Weights of a small mixture-of-experts language model, trained from scratch on English Wikipedia: 9 layers, 700M tokens.
Below are experts of layer 2 (counted from 0) of a mixture-of-experts language model. Rows are named router (the router's row for the expert), up (a neuron's input weights, with its number), down (a neuron's output weights, with its number) and show model dimensions 0-159. Each number is 128 + 32 x the weight over its row's rms, rounded and kept within 0 to 255. Numbers have three digits each.
Before each expert's rows: a language model's description of what the expert responds to. This comes from a sample of Wikipedia text that the model never trained on.

# expert 25
Description: Year digits, closing parentheses and line breaks in album chronologies, release dates and filmography or results tables, e.g. (2015), 2005.
router:109159136125185138049167097184155113108117069153151126080166131135121142108101052056086111093041146171141092109115074120147162096131150115126076091067161087072158140162135181144129165144121169121116143201109171120121131098109131083095145110169179127099131159119142146144104192160151132126120122067130098090116125162095152152177137115162106063109117109095127145126112078138107154177142072158095076175091120142135112126109122074153102190157120144108166096089135102116148123120155127
up2:082146178138108129123132142108133113141140187163121091116036112116108163064152143068114106126151069144127114138164142100071104144118085154127098156066143128141190149108099134138151078146136078172088164098135166171166195131098102165079124122123060089121121148103112132162118050204103075113177123099088087108130099150105147118140126112168108133129118117197161125108164123131167120150115183099120121111177134152066137148135189089070066135113100160146178122103170116112137123101144099
down2:144165114103128148167150126174146160151157116130122111149127071186215082155094140128123101186133165085110170092108083129131113194142118161161106171129064097132123164089118087173121126131133090155112121168117127109112116123096181171147129163164143093146138085086124153153123140190069128128125146104052139089153091112102070091127106077110167166160156124140170114182156195145097144128178145126091162052186159112125149145079123166199139125107070135116105107126104130129114112133059144
up3:115164137215121101106149157090086146125114143143127196126175145165164127105058149110214101154119074125104109088111091107151147107068131128175098104132109155105108058110146159122108134063161116145125116072090164172127114122125165131098159178186146091083148133136173149144131130139090111118165152136071113091164158132071123126093176113086070121174114148129154175116135106145127130143138172156097173168103164096192106109138210086098128188161143176150121122130086114093164139147129150
down3:147091123110151100128139076120167163183170073167091178129115191172124098100072107133136098166158096112123126122125067136170103119160156114142138147120134095138091114115148157159138107161144118135127099145079130131053131090079184136090076066194118115118156168148070111137124103089178046106117116088125071130210119114116093096180173091105108107115136173197135149071132103155107142113146162157104152121134085157151098100147109161109080151075153112134133162188170117134098164118099134

# expert 33
Description: Auxiliary and function verbs in running prose, often after there, it or which: has, had, is, been, not, to, would.
router:083149116183150171126158049131149142092108130119200156088160159098138111075082082128063092153087107176097094086118054086120143039121107124160111056099166122145169148133126149096109149139122126149144144133173139151136118132081090117088171136175155130140117185174087140185054146159148161108126088131165120132156147124139092106163154130125067133137181104111135110137102101089101127168128092136097081169140137142072116126065167100154104106165118154119141112080098092132137161110161170
up3:117193147156127127115155127212128122088102123147141142169146074122224095151087081113173115071127133097164136120136149105124158128163155142140129172089176124157115133153139089115099146116132107145106145179153111093125177114090138062132168115094110101121063156131056133095103140178052086086081095142141132126161134121068146111145106098139167141093126097084131103134145086097151161086086159200143081137135188175103067114075163130146119147114145123149148073080123095087116121121107180
down3:089173143115117099113133164143134135132142093112168144069156113153141127159164061154152142156147155089105121114128112109141141178139171173132089139143198094142118088096118105146128134099189102203116096174139144085158188114125171135123147167137128111105081163176141121150142097119092101152108099101151085160159078116058156150114096119160138115132131158187138076136109094092237110086145147200129093182083161139100085094104090143137074079122123194159142105138161152131150127079159180
up4:091178142173123168081173132139102130110189150136131125114120118088182105144069139141097172091115121099076109148092066057129115120138116170205140139142144077138139104115135144166097135122161164170124169120127183128120129166092048082123097147105134117155133163114112162053151141102081204140098143130127138115175147123123106137132188120123118140095086137133102131126092195129114150103075091122128123079120069094130176096127129170106110165231098144092180129089144120118099068144158145
down4:152147188089190166105116108137173083079122142108097086139117137093167130160148176147126073197209120088052167149175184122125101122152122140156126162108200121157121147159131079104124158089085089157086125164167129165128138126142122139120139163101080078151104152117122128156123084063148144086133090196162092114076131110119158157115132161114111134108148151138141118127127166169100145119141091080175153108101109101136093091114115152133161072115101140148115116177113203073175127148205120

# expert 23
Description: French, Spanish and Italian articles and prepositions like de, la, Le, El, di, plus word pieces inside Romance-language names and titles.
router:121184160134130193077194068154163105111135141172137113101166162181163102095111123141088128125064159170094087126049118097094203088154165080118132111122154107092161151120085124122113162095193141115112172144163180116135174070111111087132192122167132107099103141127090143146112154132091141141124134122115138087151158193125101089152149094168097124120206081056177128131078083109163148114135109169117081150108155174143146173122124125151148167154118113103129106091095138076134107110123136
up1:137143137157170138172134111188122144143115098113141135110141086106089122092171133121129128113137133175188159127139176159106124144105084120211134116091153064188134183170064171148140123138135142145141143130114116062109222133136104126128141087171134155157162140152102089088063107122108096107105152103108154119104156168177106147143082132207099086146160181097125103111186090103091098111098149116161082125124113126070082086104110144192092143127109145105111132092113060103151120110215139
down1:208122217161109135156105127133139097140099194077189114171145140144117135119145230138119125132116177113084112093105143148168103121082127083121162154120100143091110161076166102147153138173096111084110146171152125116088104140148140127236167123134067153164106126124088073098105181116166132169114092112087124145123106115102139088133168116097115129145125157121124200109117103110122131122150133102169113131166120142154106152116111043090089129143121155181149099098146119080109074089182111
up2:097121127134179103092118146165111118098141107181094160119157159149157195087135131152114137085134154183122145172103126101126131123140152105193057124149135087091143155086134164169165125105131156090110121215122133150119163077140125135139170080073144125152118146171081158158113176145174168174116160161136108055115142163148135150145093159152136118118164162135042135199103115075159124197135144142123139144091136138051119096153134130150063215143095161149106086140095133093134167154127121
down2:140100142083120136125068181150087127085098133163136076132089098100162132132137093150118133112201131124068087110167133148166085127105129116109105155147175080088150068107165092111127173144120117103149152175110089131134093081115117167151080127135144124088181164135088127115148062155160097106120127083124084124164106111124151229091075191127132123117141141120141114157149144054099135121134170145092124176119081147093086122120124078130165165132133105128180083151134060066149162096051102

# expert 26
Description: Prepositions, mostly of, in, to and for, in biographical prose, such as borough of the Bronx, born in Malawi to.
router:138155109193226151121137080149171121122140123129147138115123136179150087101113102087105105082095107158095089136079116124104167105129147133158114112105134120071138117158062146081113172118167167153112193128166167104170165070115140079027151139157132149124091118115073132159049127144113096074117074046143194080166153170097118101166158085179121134125151072105131112156102111132135140164116128138073105148097121128099122116121167094147084125159103141105151135097114111097138151121131169
up0:145144088133107150161116086146121130130096126130142166054119087184081134154078140105194164156078071116116113109161053136111153109068166108138141115158079123078140095132171105193152101078164130124157171116196140117161121126150130079088141154078085104139159113151171114123110115104109109143155085108154149084090148159175046177104126109138131107070143091095079151128129142162142117128118087138112147090120089122115160115120152087140132140158059150207189145107120103110124154106159056
down0:153159109142144106109139170109114169121181159145165184169124127114105122195067129105123158121138133116156139082134150148071169158186115157123192155190135153157119132117151081136105097181164125154074067170176109167141110136144135150122072116144130121176133071090072124157099179094191122104168142075109127078099113133109090150149078081128147117164112127147108147124088066143103150093157165110149149096133049117151162168063170103084131120125204170107118120090103128152168136115104095
up1:123131136123142143125141085126120128118111192121103089164147113160173098155098119142082141102110136143074115141098117127108163088182157122144127095124070080136159117156124118095104124096140087158116133105124133180207184033140140100094075131073120106119182112139092132094189150106146154114108109140127160100128074107130080086116115126048065118083119064115148146186142088138114153069137140177044135117081157161165145207122094092104126134104137103097129139125065132093071107124163143
down1:115081167106145086153189188114160082098157149138172142130137145165093177134143102073102104139128141092179176137099138132116104143167113140085177037187147149111138121117110150136136120129132160175100102128130128123099076114113107168166118156142109113144086083071090090123119140168106133076131132134036124139129157184180120112149134195089134140104117107053138106126143127141156190073108111087155131095184135077159096081131097083111093095157097059126138139138100174077101080142119136

# expert 8
Description: Field names and dashes in infobox or taxobox lists and table pipes, such as Species, Born, Opened, Dialling code.
router:068153120123199187088153122206175133091130107132137081106168140167117064123117074094100108048083133122144116086138119081130160070125151106145111108100134110128129146128059190098156131093117157120101121183213090110171152093113106114065125140144133101086113145117075128162149116132092147085123099070142116143172147122138134107140120108124151121091160100090172086164129115087119178142115119218093101148104101188098107114140140073140121166146121160107113095105067096119139139125157170
up1:169142124163151112122124081219139150123128148124111104120198172127050038097107134080111147148115145159122165172132139087144115133097161163173100129128118204152140099159100146156120172107162163231144098134155142070112155101119164160099093155123103163168120118117112146083090135145130053140131110076133140112132108135123122140127142140161123103133130100130169111086120116138164098141089162157073153159087134208109189071125139059119137133148090145146087134123147050100173128149136144
down1:090103097078160067115162130139122112153130098123081138149150080165147104090154081165131118162074122146129101155170143140162137143142104207160137058115137130168153120081125186104169105093112121182179170165192131153118139135154122150132064132125158113097142158119063090097159084126131084092159101070055095207112117076121151154172149125153097163119141128117120100118098119114123149149144107145077128153149093124115121098153105154116059084086149098086045100198125123147136110124143169
up2:104138116145139178102130154115092176110110157140188101048144141147166131119137118113136137099121106178124066087104141173123128178127093105127145091149097131115136137113110154173105154173086146137161153136123137095205099150143145068121201096128158142106139133106171109205115153092091139133173149206150148097130184147076142093174147166155099070082154106127112112078121165160068144113078126097115101136123120069114097119121129110224127129105114174185154117129114158121188080109186121
down2:102113134103104062102113125110127121167120092191114114126117135152129145100106154124140053147105113154086179128147148172117119096071138154117131117139124153189100074134134105143120123131108095175150159144126090107114118202152098125041120157088132175114126051150153175112143151121137082123071146092057173146139057196122172103106157171059167167114183128113175135096138079106122146108183155159109105066113142127165202148093133111131114147176147114097099153144130079139148082124110101

# expert 61
Description: First pieces of words split by the tokenizer, such as sub, per, bi, con, Em, often in mathematical or technical text.
router:122209154175119179075210076175210072096093085152129069074153166148126096122087113104128087089053141118116132122124111084070159097121090095162125119104165114079154141121138180136129156081151139128145170155148139095141163083134088080128141108134147118073082145135114157126088142143093110114135083116135118132160154160117105122187155080128149114082146150109164090109089057096143190140129134196096090160108124175139140117089168093142139160161090151154150108139137142109114130136092137
up1:123105154106138136128105102132115135061101084154152075125141139133173093167154062138109100148122139146131121129120119088067113134179135108083122143126147069123191243133112073144130157109120092143136124219072088089182101129096167138110094124183114107147128139141156138139114137116136103130108017131161121169149156106163166088109185110107085105123188091129151136134132124101109143101136110193149045106100160138133161156181065112095089106112106166110122126108151154155129160160137150
down1:086156208114115152179124102121138143125104193135103086092103080081147097119164077102081124090118105055167047118133141132116147089141150130147090188081134145057173173118121100114151126134097126152169144113142080132134126142143175108222113119124074100159105113100190141060178145139136162166111108120123099082101129096162152116089107109119135119151124158136087108171152144115134160118112134142157140129080154157117196125169089093109103142110092134108155103139163155159113157181090044
up2:061132161099129120128124117090146161182137081115122113076116111100160063151101131112138113121091097075117115129114130101113191118108162090131148165156187155158159200117125173152153146112062149189139089215158088108091109123075124191126086117120130079110104124196135142150162127200160130161126141119150159144124176137144093100135090045118133099096128137120101115118175035115165178126115118155169168156149164146112123182144130130107125105143118119180158135110122127163167141109070175
down2:136154150114135174113101126103103108181099135154148153130079171125114165156096101071103122165190132145124049174111115113157072096136134205115138208082149131169173154129146065145162119176121121160155089133112091175140150164097128097255103135129076131130152050088153119100088108163146057168150127138161136075091061147102126112116080100123127116131153132136126131159143100083147182155145120097155131087103129125130132133144102135138132095114135140148159176134161108122123086112112108

# expert 7
Description: Opening parentheses, digits, percent signs and semicolons inside measurements, census figures and election tables, e.g. (174,500 kg; 1.12%.
router:084141110164203177077194102181165128122079056163153146109127117128172070117128106072092109106065161148110103122069101106110179099129165128142094073122191110157149164168081160070126188103173124151118132151159128119120159094111125089083125122125147134102104172139118143152126146149120103112116075102134149132131124133092074128159147080114115116041178122116103117127106096046116140202125093193116140140126151128126097128105163103142089157187085134142101141115148114085135160084118112
up0:116075086155147153191104134106102143134111131133099166141197124115192129146066120183122148110110118131108081134076159111126137136133095111109127129125184139158117157143095075141137068117128102229119093100072127171149096120101108119114082155142182148129133146146084175165150079160160114108106136074147093090107149162128133092118129155171100122118118102104099124082087057172123117145106120043105036184104122118114092074103120120109077098146124148089112150076189117115184115119119090
down0:133094161142165123101135125171105116149107164098066115173122162128108136114194132174130180167153107136137122138129139113175119195168029141167120102141132118109084142139059091137118112095113088119167120159121117122100027081132093096135165093118155117107133129141159127107161073082151150115165137108092177117107139126125138186163156102104111169059194170175078162191091108123152100159127146160122117140115139176172132149072086144110098106190148126099081177138159072116125111119133094
up1:144115138128255150151156121135181117167085114123087126102120119127058127158103129096176114104091068157136164151096098113147130128118092080151145138095117129085145082167112132098057083100105157146173145085130108113106135156146136115114160122161133141148141111107094152137158189196170104098172100104122115149141175089067122080166148129124141147091168050154128079126127067088124126099136156117085127208127127154145130130119196111153125134164075165107092151126127144052087142130166124
down1:122142136097184169158095117106137153101145143120125098198079125116080087098131111135116095161096133141124149116086114132160110098105132086110144169129117153101138087198202083094096104132112121090145144135089145095110178165070138142167194168121094121162136123155102113133165219103133148134141158122082057147159135151117182061115086146126119154106101148062096116165097195105128116149142123141145131167170135129176179131079146124189109099153130117158120183100195171099157133200089120

# expert 12
Description: Articles, possessives and adjectives before a noun, and adjective-ending pieces, such as the, new, same, final, defini-tive, ted-ious.
router:059151114154124202102160098157144135107106121166153123074166155122130119129099075162114152128104132128150092075130114053126134100125195111118085119105171110110142136162123145079093141114184159169101178169151124093181190120100105103050101128155160089062094214177093168154120113122113125100124064083149143110141128141102097131153141081168123099099142088090183079148138068102184149158123102154087129138095110170107088130098129113130110165128140156146105103095158118101166172114104174
up0:158084136126157154117139130149135139137138121125122139068169129181172095116045121090087125118123074174082087091126088174145131128053159110155155071031159151083154183152089099146164129121106118062076126130119110118131127125120122183163176123100142144085088145165169170155154155166131168136183084084164165122165127131114095147148144108126114132145101182107103124129104073143186113133080085091155081163101116150128142110141173142181160105156053133145178108113097099167159127157119140
down0:148139122150171211120113133092130159104154091109091166088140140145148100052118114110097084106027079118091118132138136104099148140141111111164064049155193131087140139151059079126126168089106101148147137163135112164120125174110109098108166123186090175106122147170138115115143170170167091118147115132135105086211143160126090194143077146139126119120150148121114099170121156129147191148124079155157092099120115162164101155114163122148062158121106113084067147122132088117148142154168145
up1:127171203177146146135133149147139136099132145160154160096096186113117071110105116098156135125107111152169156093145116070137172029110164088140088153123085142141131171147129129066134104113093126122129160160168134146152149145149166202105126077130130100079128149139095213094148063124162146033137091036130147146134124107157141131105098144114108137117135185089129123131132162134166140135152143140120100067104180150158081136120139122097098120087122097100120088140087195105088122155124058
down1:161080102125113186154154083105169154141139085169101157164120162066143150155125189078080115124082116172146123129111143098153125176189095031148073102130174102119088152152164144110163119150085111095117120153114153115166087151104130134149077174198132189148138175156088161139187119140135068107119185133184106077078162163127106163146112118088158146153127111115141110132092104162105139171175114141080138099189134126154175129175137157166139123148151101100128169102139114192112150121134114

# expert 45
Description: First capitalized fragment of a non-English surname or place name in tables and lists, e.g. al-Qudsi, Couñago, Romboli, Kakdwip.
router:102188151139147206089218132171173080140138128172155131109164167164160092086087115148080107084040135170104116105085116111116139128145158099180124087107131100166169106123120124097064188129134164139170130160144140125157152094123102148111148111133167123119112136105083158155049150126123115130103116087161188076128142182128122116137118115143089090112152099115165124115114091089203132152094073138081101136070128141093142141095142122208127124182074162131125120094101129088130105082131143
up1:123199126159135120101227124136129126137160160157079093109148154149156113109086153108102109089149125131107123219182156087065115113107165101064131139132089151129130130099155166092123138138178107106147146180140131161183195115143107105117165090192202158174116140138077150155110138134171130157072117113098130102106152125185129144135131139137111171129141025103093060125125145098181103118099112162095164120117113091117113139159094100169101061161109156118159119130161138125184107106117141
down1:111105173097104175122181122162198065139135142110164134126103143166152151104129148165139126105138156105157158102117145090139095098131082111103111177097117144161108118149152125095160166187136116140132136112098134132097150149153162080248118095078139044141150068165150117073075141099113127074094148115070108132142128118162221116159112210098117128089161118121149152127089124158106106087060150163130139049158108128099069128108144120164112137153157108141126166133119138151109079151148124
up2:183134092130115172148062145149180101144097106166140139078085196107071168117082176125099075116139127133139144124066160078103048112151150107210142111145176145136145134130147204124108100100080089141114088106158121118115168153100098136122187157077153068159133113108162134137132114144137083151147048137132170139102101167127108202134153129135136158133114159089110146146136059169201150108194057132156129126155081135152074063118116140157137113126121116139119127118119122130128134121120119
down2:171119071143124139107158189159127087162153107062163155122133150101096157088145139107133067179093078157092149063133118134136143165127096124138148113093159149142143148129171105089132095170072150082151155110127168137123161162144132124233182137101075104162145000101152159081167150116149119168132073107154202132117147092138089159139133130126133121117153175124151129172127120154158140098179146095160089119148106095109129085118153123127130119110122146162140115128111140146135069144123095

# expert 59
Description: Main verbs after a subject in narrative prose, mostly past tense like won, made, released, led, promoted, and -ed/-ing endings.
router:090138111145178153101159057168124106055113134128157092074146171142140153101101112127137125134108151212091098086084103095057149096082119125103103101074140127139168156118052123116097143120151127179133168150143161141150167125093094094051176117156111156114103175160130146163099106171128067096143125073153167098181174134137122116126215123168115117116130073128172118132121065110127127128160106138089100195119127141129138162060174113123089147116083127096145089106109114095145141109136167
up1:076186135121185162123128075096109149163101110121115109072107144139155138176107147198106194092109172120021077134110115121125165111111132138157142114119141130100106095087080096114153115156134143071157102109130117124142189124056084177161107109134100120052159141167177178125127158172100113121124151105154108142129173085130164149133201143145131168118105121112140067176121108169111093190159133134142190096128128125093132088155126132113187108129129158106150148165088061110130158071115115
down1:100171153105160221128084150149094138132117132086153109115151123195128140122160132150151104153237125131121104113160125129119154133141086185138101114185142125141116134138102095130136155187090116184160103139095073129083160166115117096106081143123114076130111137165132136124171090130146131085121183160144117075126215087150111176129108162134100148147180151132100124079121142179128141148208172033073151122161083080151104105132120151102142150114135142098080144067138160134094166126134137
up2:123152123071124136127122061151174092142126123174138148137150136119157106195171111166090165153106144132093121079141149115122112100134140092111164163116146106128104177096124115183120112120125158098125146070195110139086161149158049061083147101134121092146120133141077121087148148083115196152109096065130129145165097147127135095154062115119135161137132193144092173160071201140131138119071092157172106073129094146100103090164198158087092166106172090123096152145104133156131134147093068
down2:121125148130086077037097162095095108102148148126160105170113198155113131119086165105099106131047114112162180109154081170137129102163067152137144175113183079101182134107154110138064163131129092152144170166109147134146110093122166144124164121139142123090120152131124102080186127131079134096128085186125073107091082094098165147103124138123148174125140124119124127116142092083089077169160161108132174169207156150163164130132168105159166192084106136182145130147085130074128155140137128

# expert 53
Description: Pipes, equals signs, dashes and colons in election results, sports tables and infoboxes, plus labels like Candidate, Turnout, ENG, GER.
router:048147119155226174124177130145140148111117117143222175076156116123144070107123103114078141083070151122117114104129108103130144111141128137175138087107147099110150151155027152095109110086148134174118129107137172116166121098116141113077133091140151127096144165104096130171103146126112122131097104078131173084175108179145087139144121117139062124097138062115144116144113149105138196137148111124107106117047088144078109112101159089146113156142096127118086137080083130103119154086195164
up0:117089100114116156126160139155107141116168141153096128180126120156163116133154072113089103137104112145110121110077129127088165114090139074160082077073119183167106089152110147120100169115114150094170179192122120113127126061121145113148179126164149161127072148126133140185065123111167088148101139150132111149092120150068065107091126089153081096085127115118093178079157132089189140165179073128109119224092126178102124153106134135202132170133082102088126065138134162134155143145131170
down0:099074089126183163090117121150115141127123125128135198148158085113164046073152144086081163176116058148122131110115090199110151147100169129093130117123129107119151142171141121114099144131155106141068135105138108121152076172126199106134176078106178147184127119157129139141190185082163137100158121148107153137113138138114159149158101135131095164102120099193140135125083168071093087169087169042095090114097145153093072154159082089148132140136144098166132068137117151124094112117150100
up1:086168140127110108147090170198135166097058148193141127028131159120136196147163114131124144094119157159119145048134133139136135120119123180093122123132138172078160109126098149118157118114123111081112120100140129139126151142117143140102109075183102144130133216110097141110113116135162117154101083062145177099127137097165074137108131145105038100095141176104124116155139152092131108161122124131085094094131131131156170128192149086156128112160071112119096156094070169098147139065053160
down1:158149141099146098131139139079125089077073138125100107149173101158127138102118056126124133133169158118129084131145142176109127196099057106095136120169164130128143130138147145129137074123135141131096125180103132132136031127093097149106092110126086140118164123134120134095200146136124056139097128114145099111113127150127140102165154152132127168078137131136076096209120174129083131170120133116195171103131114123109127171119147048189150112191129094097079126035204180136099152121125083

# expert 63
Description: Word endings and terms in chart, award and demographic text, e.g. the ing of "streaming", number-one, Adult Contemporary, average, Population.
router:090171138156187166092169121143133120105103048120137152095139177135129120142094092147140106106088132151082109040093068095087137125090131122136108134078195093117104170114098148121139112097164141134121140132150177122179156113061137111055122117132137107114067195120075136140104131112039119066151060096135120129162135121090106110186134069184158131087131113101135077132109120100188130125149144210113104143108137128119167128126164114132083155135132136146120146092113099099175173098099155
up0:098185137134163159112135139104133142126144033155086143075146169105141167110129119113118174092118058101090110109096088146094172112164106141188079105146065134169171163087171115126113109160121183137125136134152140103139137103145149107111159166133134149184060158175152183142165175113138128093083063106095136120100127202149107166168197152197194106121130120127110141118149082138156151109158107079158102110087140175155126109153171156061120116125175113133118160163123127170114104104094128
down0:147095162178141122107109101196108123202097118170126092138160082103156063156125130122119086143211135130125103141115171100171108145084106140152122075107162174128132075152208196141174125107156116116128117090123142135098161086204147101148115120121133193149171172128178141136129100175199104129161132116119135129151114112137094108116108171102071162134110131087174142131181105111101118104139135093117181116094134072103145160145117109177121123077069131121074110109140165148096139107037137
up1:175172111205143132099122108117136075108165132088155146085154089132194173101132139145135145123104093147127141109128037136129109089124099167075141095140148120128165140184100115188073113116156111107098126106151192124119112128062118122103111111141149149149058137156146143156111141142183187155118097164129117107160097169155108090243100136174104099138191090159177141224064110133109134147130140143178167131147075127099117115127152146111159148098172108108128135117132148133112113170121085
down1:155177161145074144083132190148113090113145156133158118085157147149116111118144115130104108099091130117127163211125068159127117148170137146112182114157103104132124154159130133091148198170132098113044139100151112094127107177147083124089129088122066135137109113126132166134125177185114179154155149127119144154134119179154147089188088118133115106192118113114097113165068177155162099104145090135101103108112104071076176110128114099078093167100142054153112142134114103026155098176126136

# expert 55
Description: Inner syllables of European surnames and foreign words, e.g. Du-pon-t, Le-ib-niz, Ne-ub-ach, plus Thai script characters.
router:101195158125141179085186101133169091102059124170140111144131123175138091118069081111086073122037130121099143123075081105117147127148178096126097113109157096107133133146100184096100163126190109143116144167165163095147153043115109109105134137133147126120102131113108169132102103150103099060144124080150115090146175175080105147143170100135108104100138079073165139133084110122171197145145118141054121185080146164111135155062130114176144120122157164151140100136102146117154105124145122
up0:127182134144148141140102151138126093119107083165164155107104067146093120119101149198134129141045125152164124122128073089160118168107128138060100113183198177147220126149118209131162117134124150122117175144149154160103130167091114056086088154155119169138111181148071076089093149112201113135104132063198135087100142132138126147154107134100107113102125181106096095159089096113096122129122118158136127146107074144124156130098075128106117138113148151153137161097162126130184082179137123
down0:137128130139081134086098116148107153134170121133052104113145053108068123119196096108124115093124159145129151119181132132101147126149128144142128144163132125116145154144171122174126142102119123131134134109119114146162127124140089144094102112117140185090082121117137105093045126077115119191194104116087092146115158143105155117163154128040173149139141181118074154177180097172081131142104108111096103065148144183155159124189122137092122144145142117238059137134196087156074129142168145
up1:106156139174137154155095090117137111138104159130114039089129128156183098112120101100149094123098124108147152124047143086122173115141122099124091206175142167128185169124107108147096159153151159122056167145155141123151199141100109046121173167160169100123164140222089128107128083133121130116122141156158095134108200073165144119128121123122124128113182087081154154158175127121136198123149127108112156147081169141168070162162095119148136131117182084123120152138146145115164162183129113
down1:107181149103105080110132165137120065148107145104100184131102142112110109139154140152081169105141131140124174093136160130076124130094069085118112131185085161115107097159119090123072127155071111130034154126098147176125155104068126121203141133085123129142129157160081103077195149097111178154136135152103179131067127103154136074178117138111053141166139087168144161118200141110100119123126132127127106138073152173184136136173094140118111081122136136087135126118137176142101088113120044

# expert 24
Description: First digit or piece of a number in tables and year ranges, after a dash or space, such as 1671, 0.22, 99.6.
router:117176146125175145083171075156166092134119109141141160129157141164165115151088068090130107090025146181117057080086112079074164103126178147155143101131127131124140098145110185097140184104120115157154166135167154110110113050122109135098119139119155174089135156161078178137102160151133137133106108060169138088142124153138139112141183069125124127073151106098130108149124130086140117163119063142088107156110088159104132135120120080137146142136059122126100086074123112030119142100121142
up2:106169067142092153132153097136131112122095075137143162101096148132190127136098116141129118135132098114116102152111150127156125136133144124097160112167143138108164119180163108088137178059115101162068122127156155092138173147123117147107132168157138172115129128212161142142123117197112095130125136221098107086130135058097125099069143088147121082155166102188125126165099108084104146135104010115124167135158192149096070087114161086118087099170104154178138116168147127137130164066094148
down2:101119109103095133135072130172192131178109160133091165105095142111138086157147158143073170143124134142189150110144157130095105127126138147084111137141131143149161112114117171146192105100050118128113135116093135193130095101085151165199094157098201107135141127112076066102136187088086112096118103134063122107144110151098122166181150150102147108048126152169163095223143175137130124131103110132136149060150138134166165150136168152114104115071115182173079100126137119169130156153140165
up3:123124102142131121110150113128097065140148145204059120100119156103105131139129121153116038145129134127129161131100124114172102090131122155111180148121169097127073176097100197134133161136164185174154150137128179076135136130099151144129153097123082137172083159144088080113136095138077173153151105108101166119132081110164083108140184054113113126098113090171121136103152194137113127116200112136154104216125140129095122113076117146122119163120174093101137104176086164102085109108223137
down3:138108159144110132139142098127178117157178127132095093155130134128122124124134178109165123108155085138130115139131093054152055211112130106147100145139145136121121089103130070189141082170114159146122177121148154100124120134188088142184216158119099161130130097145079108132112143137119123095104133169135136152114158131149138160067165041133095080156151132193041125122109170117217094133075136148072118161128138161104127178098120110196134102157088102142101116141098180070113109114130145

# expert 28
Description: Short syllable pieces inside proper names, often the second token after a capital (St-ef-an, Ja-vel-inas, Flo-or, R-ub-y).
router:104173143157157151094132111189163120097079120168153159166157136165174046123085065103089122134020129123083152104113083129124148094150167082114121102089140086100150132133083169089146194095150142147120110135131147123140136117052103142102122113122131111119095153108147137154084145147115139087133077102174168124154132143129110153156178109171104125128163093113189108104130087136176169147148103173095070150078178185079116137086167072132158126145096152135113109092086137060134138081128128
up0:150105129113141134099132071191150157094130094055170133116166098142160114153120130113078086110117116126155074105129109154141142111159126155149152080159137171149102114157089193187096163191116118160129103174137068087124101120124120137124151065158111119073136135119155135117126209142148101150152135152093167106114108148084157120073154101106130147129147101157141127163142092129190108096151160143083161097141134148097145227066178137148161177106126115139092142180128111079121158064091220
down0:111096111086109136091126153131162170140104118105157166156105132114118108119097099125204077107138187064130080132163089124106080134136137126123121123132131183140077122114179149143091177117119185101116094083103153160072089154078177119188077146212102074083159131085176104101133195162095072142152164138143114130118158111037135171083122175144147189160103134100095116138119168127108083152124152089136143138089114106129170129135128144132090153079131050108156105081150127135119142100109143
up1:124124123141124162111086083143220156141119069109103098134076122049122083100136137086116153112090135151099093113106124100095184119120134126117092164170155147159178116138111101132173190142069166176190153168130126109079119130174147096157124120097168083131088127150174150090120128156169145147138052189170191122089173130185131166154121085166109098118153149095117100069158087127128159161114126110102135141171135092152124086126124144135125152138076118197138156167094121132156126055095164
down1:070129132165151129131078127071158136145217097067111117137171093089130167121147121134151123111156101187154106134148188138151106180107148203109073112140134115127127129110168108143101118156112188119164098112205196145119125213087142127190113107156120137113146071140093180148093138155172134116133072185102139198143151153157161107115126170154150125169167151108117165113172131131178120097125129103119171162157125149222099143143136141157152158148123122115175154139148164096117085092112127

# expert 34
Description: Endings of place and person names and demonyms (Salvador-an, Al-Shahra-ni, Bakhti-ari), plus bare spaces in table cells.
router:084188147165205190081191136132134127140072113161141153126168140169142104110116117131081122094077141173128129117071062129130190088080183166131104104057155102126142172167083147090102122109187086131132131123158137128166178065099109112110157100158161128148126145146117153175117170138094128121127095081130137076151119124131072094175126126185075065110137083109165102140117104094186146119126122129087104125086145165095133099071140125151098123140141172111076122061087136109129123116158137
up14:108167100166172132109171106125124119121054162145122109111143236098096134090140083130056084071139155181125124160114125084118157135117114148222145090142159115104149166129089138114092094130158087104151138168125222124102137103124129110136129141106120143133111126177142164162072084122146207099138113136097159147147113176110103144167153118150122157095106096118139158158141110124082112132138136073157156131053130128094106108153140130107101136144126061138128185071101187176102093061143152
down14:107186140089145196134083132117117150191177074074157126092081063136088170180111156162156103114255148076054175117156146145098152115140086062158121119130178170118116127108174085161146150088098067126106185115112080149115162095141132159149102138147100068123181100125120078105131159165104097139127119157143127149154140090167172124103161156158121148144095112128159081160123121120096137107131123137177177096167112147171117140110116145118101135136118122080151080131137129108154143105123157
up15:127165137169128152100101139099121080086118094079123145170091156153101128147156046172134142112081156123113109161125125106128196115093187143121084132099142157194083121148194159180123153111072129155185184123130126111149145137142111169133124192139156178121069123156130115121087147137146174123142098135155186099128117141100094016118092113103083099156130139167136122088171128122184126123136121109107090171096151043109096092089161150121178163122152164139115103072108122127132180115090097
down15:124066158115218121076121159108088123102096149121021174146155125106144111109136185117108117110177118116123164157080133126149090158135096168166104103109119165144107117154154084145122115153148063071105086133130089145097114061098162136155093168153086148165130125171126127079140164141153103122068129103131114104138143124122113112100141079105108082156175123153159156123195133146074143145088113119147151034140078118156138179126046121142158177124098132138132092140111189128140113066130099